Experts of a small language model: 9 layers.
Below are experts of layer 6 (counted from 0) of a mixture-of-experts language model. Rows are named router (the router's row for the expert) and show model dimensions 256-511. Each number is 200 + 30 x the weight over its row's rms, rounded and kept within 0 to 999.
After each expert's rows: a language model's description of what the expert responds to. This comes from a sample of Wikipedia text that the model never trained on.

# expert 29
router,188,156,167,165,226,217,240,252,221,196,235,250,219,189,246,244,206,165,216,191,222,245,224,190,197,175,164,192,226,195,161,190,169,215,217,203,178,195,213,195,224,235,170,176,178,185,205,227,166,198,150,182,179,172,179,216,185,198,214,200,154,153,195,183,216,170,186,196,218,202,194,207,156,239,197,241,247,177,261,224,228,247,235,205,214,215,200,229,157,181,246,207,240,176,244,205,172,207,191,228,146,162,248,160,167,278,212,214,223,205,162,167,203,187,218,235,241,234,213,177,238,262,212,141,137,196,239,247,182,186,193,225,226,190,241,177,218,222,236,255,219,212,210,216,208,220,218,185,219,198,242,201,195,199,177,253,115,222,204,239,163,196,205,211,186,203,209,212,220,234,185,223,245,233,248,194,219,213,188,147,249,174,180,154,191,237,197,187,224,226,190,190,197,210,224,206,218,247,160,206,214,213,210,207,226,247,197,177,194,208,210,237,265,150,196,179,217,224,206,181,202,212,193,191,157,159,226,232,250,244,127,219,190,190,197,190,219,213,241,135,175,207,264,229,215,222,148,224,219,202,219,177,229,142,221,183
It responds to: Institutions and job titles. Nouns for institutions, posts and roles in biographies, such as University, School, League, President, chancell-or, lieutenant, photograp-her.

# expert 63
router,209,253,178,193,220,187,151,169,246,190,150,151,177,241,187,158,213,209,134,171,214,234,209,201,202,188,194,249,265,163,203,198,202,160,165,202,207,217,215,247,177,137,215,249,240,219,174,209,195,159,169,190,235,216,162,214,185,190,240,210,219,214,207,212,222,140,178,285,245,250,237,230,193,180,150,171,136,199,211,218,205,171,163,208,209,198,206,152,185,227,220,206,178,162,177,170,185,189,166,214,225,166,224,261,188,224,205,171,179,189,201,202,202,245,177,219,206,210,249,141,215,223,254,174,206,224,166,206,195,184,251,157,156,212,199,210,219,245,215,202,201,263,195,165,174,217,162,198,174,204,203,193,209,204,205,222,215,249,252,192,191,216,224,252,255,241,156,211,167,203,199,166,170,231,233,201,190,199,143,229,153,203,254,192,134,222,135,152,221,200,213,191,202,242,160,234,236,208,195,232,216,239,246,226,211,184,228,169,204,178,229,195,186,158,207,190,135,235,196,238,148,131,183,198,180,199,175,150,200,136,190,210,151,226,159,227,189,291,217,180,196,158,196,206,156,176,215,190,179,212,193,246,172,233,230,176
It responds to: O and y word starts. Single letters and short pieces starting words or names, such as o in oval and overseas, y in Aberystwyth, sy, che, ac.

# expert 26
router,211,191,249,224,179,192,163,226,190,171,250,195,235,166,197,258,207,183,192,240,216,228,217,244,203,189,168,185,210,207,164,203,164,187,156,212,245,192,156,177,266,149,163,252,242,170,175,262,194,217,146,151,240,198,191,234,208,184,205,231,142,189,197,157,165,214,188,226,229,153,178,204,164,195,240,170,239,127,229,199,177,254,229,165,228,180,183,248,170,161,179,187,167,217,194,203,228,198,206,204,184,173,224,182,167,209,198,203,213,158,213,170,177,242,190,243,137,208,239,259,259,287,214,124,206,203,154,163,197,178,167,198,212,185,229,183,235,233,234,208,164,168,207,190,174,160,185,171,176,204,221,165,201,167,182,225,176,235,225,260,192,210,227,201,213,161,209,234,211,187,157,233,174,193,258,235,149,226,220,202,195,162,236,165,163,163,150,176,226,165,201,184,188,249,227,181,199,210,193,192,232,174,204,206,142,195,215,226,183,168,181,151,202,256,186,177,153,215,194,194,209,227,196,177,237,205,222,247,207,177,186,191,204,228,209,178,246,190,228,151,168,182,222,182,211,243,186,233,208,245,214,244,181,188,200,163
It responds to: Noun endings, common nouns. Final pieces and whole nouns closing a noun phrase, such as -ation, -ications, production, services, community, aircraft, knife.

# expert 48
router,216,213,235,186,189,171,111,188,221,248,189,189,164,207,198,219,233,212,207,250,267,224,181,234,187,162,204,265,195,166,256,191,217,200,238,146,140,158,214,151,181,159,201,197,216,248,199,202,206,199,185,157,182,185,206,213,201,194,178,197,210,176,197,237,193,167,209,153,178,199,183,191,170,193,188,151,169,162,172,196,233,176,174,199,161,194,190,178,211,192,201,215,216,184,197,195,206,233,139,183,263,216,188,199,234,159,194,192,254,166,185,212,185,168,217,170,191,231,186,175,208,204,226,189,245,186,205,143,187,162,217,199,237,190,169,120,198,189,170,205,193,200,264,151,151,171,153,207,189,186,226,201,231,255,171,210,169,205,238,192,176,227,188,188,217,230,117,159,194,149,210,210,161,206,204,166,221,146,152,224,162,190,190,144,219,232,212,211,134,150,149,169,233,163,230,227,223,252,199,195,219,202,184,234,205,157,165,189,202,223,157,252,173,168,155,157,204,244,201,173,183,206,237,190,128,164,205,163,247,180,206,247,177,212,159,229,163,264,205,251,186,155,192,203,185,216,226,191,173,207,214,239,181,181,181,232
It responds to: Decimal points, sentence periods. Periods as decimal points in numbers like 94.3 and 37.2, in No., abbreviations, and ending sentences, plus the piece en of enforced.

# expert 34
router,178,186,255,176,188,202,211,171,208,136,193,203,235,236,225,203,229,184,220,199,228,167,137,207,194,249,199,256,185,150,214,246,218,192,240,264,243,174,212,215,231,230,188,223,184,223,209,236,212,209,157,188,162,190,244,204,208,178,203,238,168,168,206,202,149,161,214,180,125,196,205,166,210,171,190,169,193,174,253,191,215,224,203,247,212,237,228,233,223,172,175,256,134,257,199,140,221,243,222,176,201,235,216,193,235,188,212,220,155,222,197,214,225,213,161,199,210,206,244,209,174,218,202,205,262,128,167,184,178,232,195,171,239,197,222,235,192,211,222,210,130,213,212,174,144,209,165,217,177,189,226,214,188,208,175,209,200,224,203,220,216,203,160,212,193,179,183,219,247,187,212,221,214,244,203,191,259,162,191,178,155,141,121,220,167,167,164,243,197,214,249,200,199,195,227,262,153,196,170,134,248,252,194,179,249,230,175,189,173,193,217,220,202,198,220,154,192,171,240,223,175,222,226,222,212,217,184,216,179,245,242,184,209,200,187,221,210,162,234,223,253,205,204,197,134,197,240,261,191,250,202,237,190,203,200,248
It responds to: R-syllables and relative pronouns. Inner "or"/"r" pieces in long words (metam-or-phosis, Soc-or-ro, Antiterr-or-ism) and clause openers that, which, who, where.

# expert 28
router,221,214,192,208,230,166,144,231,175,155,226,200,153,204,265,159,211,239,200,211,189,194,153,175,184,233,243,206,226,185,212,219,219,232,218,185,220,170,236,190,229,154,155,241,217,248,129,175,181,174,190,190,223,193,147,124,143,157,207,137,193,171,231,233,188,199,176,221,213,198,162,223,175,158,175,174,215,240,229,190,206,188,184,224,164,206,204,224,231,187,240,173,170,167,171,150,213,190,232,206,212,188,231,199,260,205,206,197,141,204,169,238,193,170,239,222,227,222,192,167,205,166,208,212,146,150,228,201,224,258,226,232,239,207,179,196,235,190,166,174,167,164,225,183,241,190,222,235,168,149,167,206,226,165,163,203,224,176,264,236,168,214,137,215,225,205,239,231,145,158,209,185,190,243,252,207,192,206,232,231,209,220,186,186,163,221,226,173,193,162,209,257,170,189,187,158,186,206,179,219,211,129,191,218,194,200,207,174,228,188,207,174,215,200,226,251,236,143,165,191,227,173,201,211,203,167,222,221,146,234,220,194,218,186,219,235,209,216,217,206,172,198,138,151,215,213,176,186,198,231,180,174,162,197,177,256
It responds to: Inner j/b syllables. Mid-word pieces built on b or j, plus initial t/th, inside rare or foreign words: d(ob)ro, l(ob)otomy, dis(j)ointed, rule-of-th(umb).

# expert 55
router,184,147,245,163,262,230,209,182,189,207,220,173,242,163,152,248,247,228,175,202,234,187,248,202,165,225,144,209,210,224,207,175,192,209,149,204,211,213,168,210,224,167,166,213,245,182,175,244,243,221,167,194,190,185,219,202,162,215,246,147,163,187,165,177,186,140,151,225,202,170,218,237,135,179,236,174,264,132,204,219,196,175,215,165,226,236,220,183,163,169,174,186,197,211,169,231,162,237,195,212,169,198,230,199,154,175,206,206,194,202,223,203,220,161,196,175,196,186,181,212,208,223,257,159,213,177,179,269,200,144,232,213,150,192,225,191,214,237,132,182,178,194,218,187,149,200,209,178,178,234,209,168,211,187,211,192,175,234,203,183,189,213,236,165,202,221,164,233,223,184,147,231,196,204,232,246,196,181,209,229,171,213,223,182,178,161,171,117,220,182,172,202,230,183,233,219,185,210,260,187,205,142,160,199,183,123,239,218,208,139,174,171,172,223,148,207,188,190,174,178,229,198,157,199,220,172,203,225,227,206,240,240,181,194,183,254,239,217,228,201,224,196,221,164,207,186,170,224,220,227,205,249,188,178,137,190
It responds to: Place and work nouns. Head nouns after "the" naming places, groups or works (city, island, region, film, album, team), plus initial e of eastern/earthquake.

# expert 21
router,248,254,188,236,198,247,156,208,162,190,185,210,215,200,240,276,156,225,240,226,184,174,169,220,238,200,224,211,203,163,191,198,174,221,244,256,196,199,232,209,222,144,249,215,188,195,229,229,200,168,191,178,235,172,196,210,142,185,225,229,211,145,174,239,195,259,232,169,175,205,222,198,211,248,254,236,178,212,217,186,220,197,164,181,233,184,212,223,209,228,189,203,191,237,169,169,171,182,148,190,196,138,256,176,197,235,227,206,210,219,177,173,233,181,214,189,167,223,202,207,147,254,204,168,184,181,186,213,257,220,187,268,169,206,187,163,161,222,202,196,171,155,202,199,201,182,214,159,188,213,195,257,242,139,169,150,206,219,160,249,202,147,223,206,157,259,154,175,202,175,186,216,189,172,223,183,209,236,179,153,211,202,197,183,185,229,184,178,199,165,200,232,240,207,216,167,204,184,146,226,224,239,225,137,245,230,248,235,119,164,188,188,182,197,200,205,213,173,241,162,208,206,181,220,220,180,191,192,191,212,231,227,218,236,208,200,155,225,202,221,204,201,226,225,207,212,168,233,213,211,186,164,145,250,181,158
It responds to: Name-part fragments. Word pieces inside proper names, mostly surnames and place names after an initial capital, such as K-ey-s, W-ag-ner, Brown, Wood.

# expert 32
router,193,156,182,208,194,217,213,178,225,237,231,223,136,178,171,210,213,207,255,217,255,246,212,240,190,220,213,181,193,183,232,215,226,255,182,172,126,224,193,222,253,210,159,220,225,212,179,191,181,180,200,174,185,192,223,177,206,193,182,168,186,219,204,159,204,220,141,172,261,237,189,232,231,171,214,187,198,172,261,197,225,220,155,217,216,174,138,204,198,269,226,237,210,259,121,181,169,255,220,219,196,228,174,236,252,197,142,207,184,176,205,235,166,195,238,183,208,195,245,211,207,208,193,203,201,261,163,253,168,175,196,174,177,118,192,228,229,220,166,187,162,248,196,223,238,223,163,260,192,152,178,247,177,186,159,244,206,212,173,240,243,142,201,236,177,185,221,194,181,146,151,188,230,156,203,201,220,155,218,210,185,212,227,218,184,213,156,277,228,245,226,181,177,244,220,152,180,225,218,187,199,171,166,182,185,203,220,185,186,223,219,193,171,218,221,149,180,157,172,222,193,189,238,222,163,156,225,153,211,188,203,225,176,243,209,223,239,247,227,176,169,159,223,224,156,222,195,171,184,239,201,213,126,216,218,203
It responds to: Latinate stem pieces. Middle stems of learned words before suffixes like -ical or -ic, such as aut-om-atic, rel-ating, histor-, schol-arship, int-.

# expert 24
router,220,196,198,210,214,217,272,218,167,188,216,182,248,180,205,150,217,191,207,146,137,177,172,199,199,169,241,172,199,176,184,184,239,193,243,210,143,208,232,182,163,231,226,179,208,171,207,166,239,202,227,180,212,181,207,202,206,213,176,198,171,214,177,223,213,199,157,234,204,183,219,215,194,263,251,223,209,258,193,237,178,171,137,186,191,160,214,223,207,199,234,230,223,240,175,170,210,172,190,196,211,228,158,185,185,173,143,177,183,219,163,175,203,212,196,250,205,242,196,171,140,200,196,212,200,186,177,234,223,229,235,254,216,146,155,225,148,168,187,221,241,227,191,209,240,231,262,192,222,208,203,172,189,254,209,259,200,176,164,135,210,192,217,170,214,239,206,154,197,196,227,152,194,231,190,204,159,238,136,189,221,157,212,206,155,241,235,222,260,226,213,235,224,170,203,148,188,164,178,220,193,222,201,189,239,186,194,169,193,196,186,235,236,190,184,160,210,129,232,227,207,266,211,220,220,228,203,177,183,234,240,177,196,131,226,216,204,272,145,178,217,218,225,232,253,163,221,224,138,145,171,139,204,232,184,197
It responds to: Foreign name onsets. Opening pieces of proper names, often Spanish, French or Hebrew, such as Bl in Blanc, Sh in Shriki, Ol, Sch.

# expert 0
router,138,199,198,244,166,174,164,164,185,240,183,139,226,225,194,175,235,270,211,198,184,219,173,183,208,220,185,179,176,238,210,222,169,175,215,212,231,189,222,207,187,184,158,158,192,244,176,208,226,190,241,167,137,203,177,216,222,209,229,224,209,182,170,213,172,216,242,268,239,218,189,205,213,203,246,257,193,198,193,208,174,234,197,231,192,223,249,143,202,232,173,188,242,178,209,243,197,197,211,217,189,169,171,232,232,154,198,236,191,208,206,225,202,203,216,183,206,208,174,179,270,235,198,260,180,233,171,198,172,245,215,174,200,228,186,182,237,202,148,189,182,261,219,175,164,218,193,171,231,208,183,207,186,238,180,193,243,177,196,171,186,247,177,262,245,204,205,191,167,149,177,162,161,206,177,189,180,158,217,187,228,229,162,179,202,230,209,152,248,243,198,187,145,168,200,185,170,205,257,161,159,206,194,126,196,205,180,238,171,223,130,190,161,203,183,149,229,163,192,181,201,233,154,165,184,206,143,194,211,234,225,183,188,177,199,197,234,226,224,168,196,160,181,210,157,266,197,193,156,158,153,175,251,216,216,242
It responds to: Clause-joining commas, conjunctions. Commas, semicolons and conjunctions like and, but, while, although that link clauses or list items, including thousands separators such as 175,000.

# expert 3
router,259,187,185,232,218,179,249,140,235,233,175,249,200,163,225,276,136,183,191,207,217,158,281,230,222,225,237,129,172,210,191,147,232,155,173,148,215,239,205,189,191,191,167,240,187,209,217,169,218,210,188,178,230,179,147,211,175,197,233,165,165,180,200,240,150,244,194,152,269,177,198,231,149,171,190,214,190,196,203,143,209,231,207,183,153,220,178,219,221,138,231,257,211,191,191,216,186,193,177,256,136,216,222,188,197,235,243,173,156,172,209,187,146,229,201,197,188,222,197,207,201,178,206,163,169,191,217,202,207,217,156,175,227,210,174,189,252,232,210,235,191,186,205,199,124,193,171,183,159,219,242,204,186,194,166,237,161,228,209,176,172,214,231,183,203,184,213,197,209,228,224,230,203,180,201,230,224,197,198,205,217,201,220,157,155,204,206,204,205,201,223,232,203,187,191,238,218,226,160,179,180,202,192,207,172,244,240,216,170,192,221,179,165,206,224,202,175,146,216,207,170,187,190,161,136,192,198,222,241,209,221,218,163,215,174,221,181,223,194,220,149,157,244,195,227,219,182,179,202,250,150,256,208,197,226,226
It responds to: Infobox field labels. Field names and column headers in infoboxes and tables, often completing a word, such as Type, Class, Tournament, Record, Coordinates.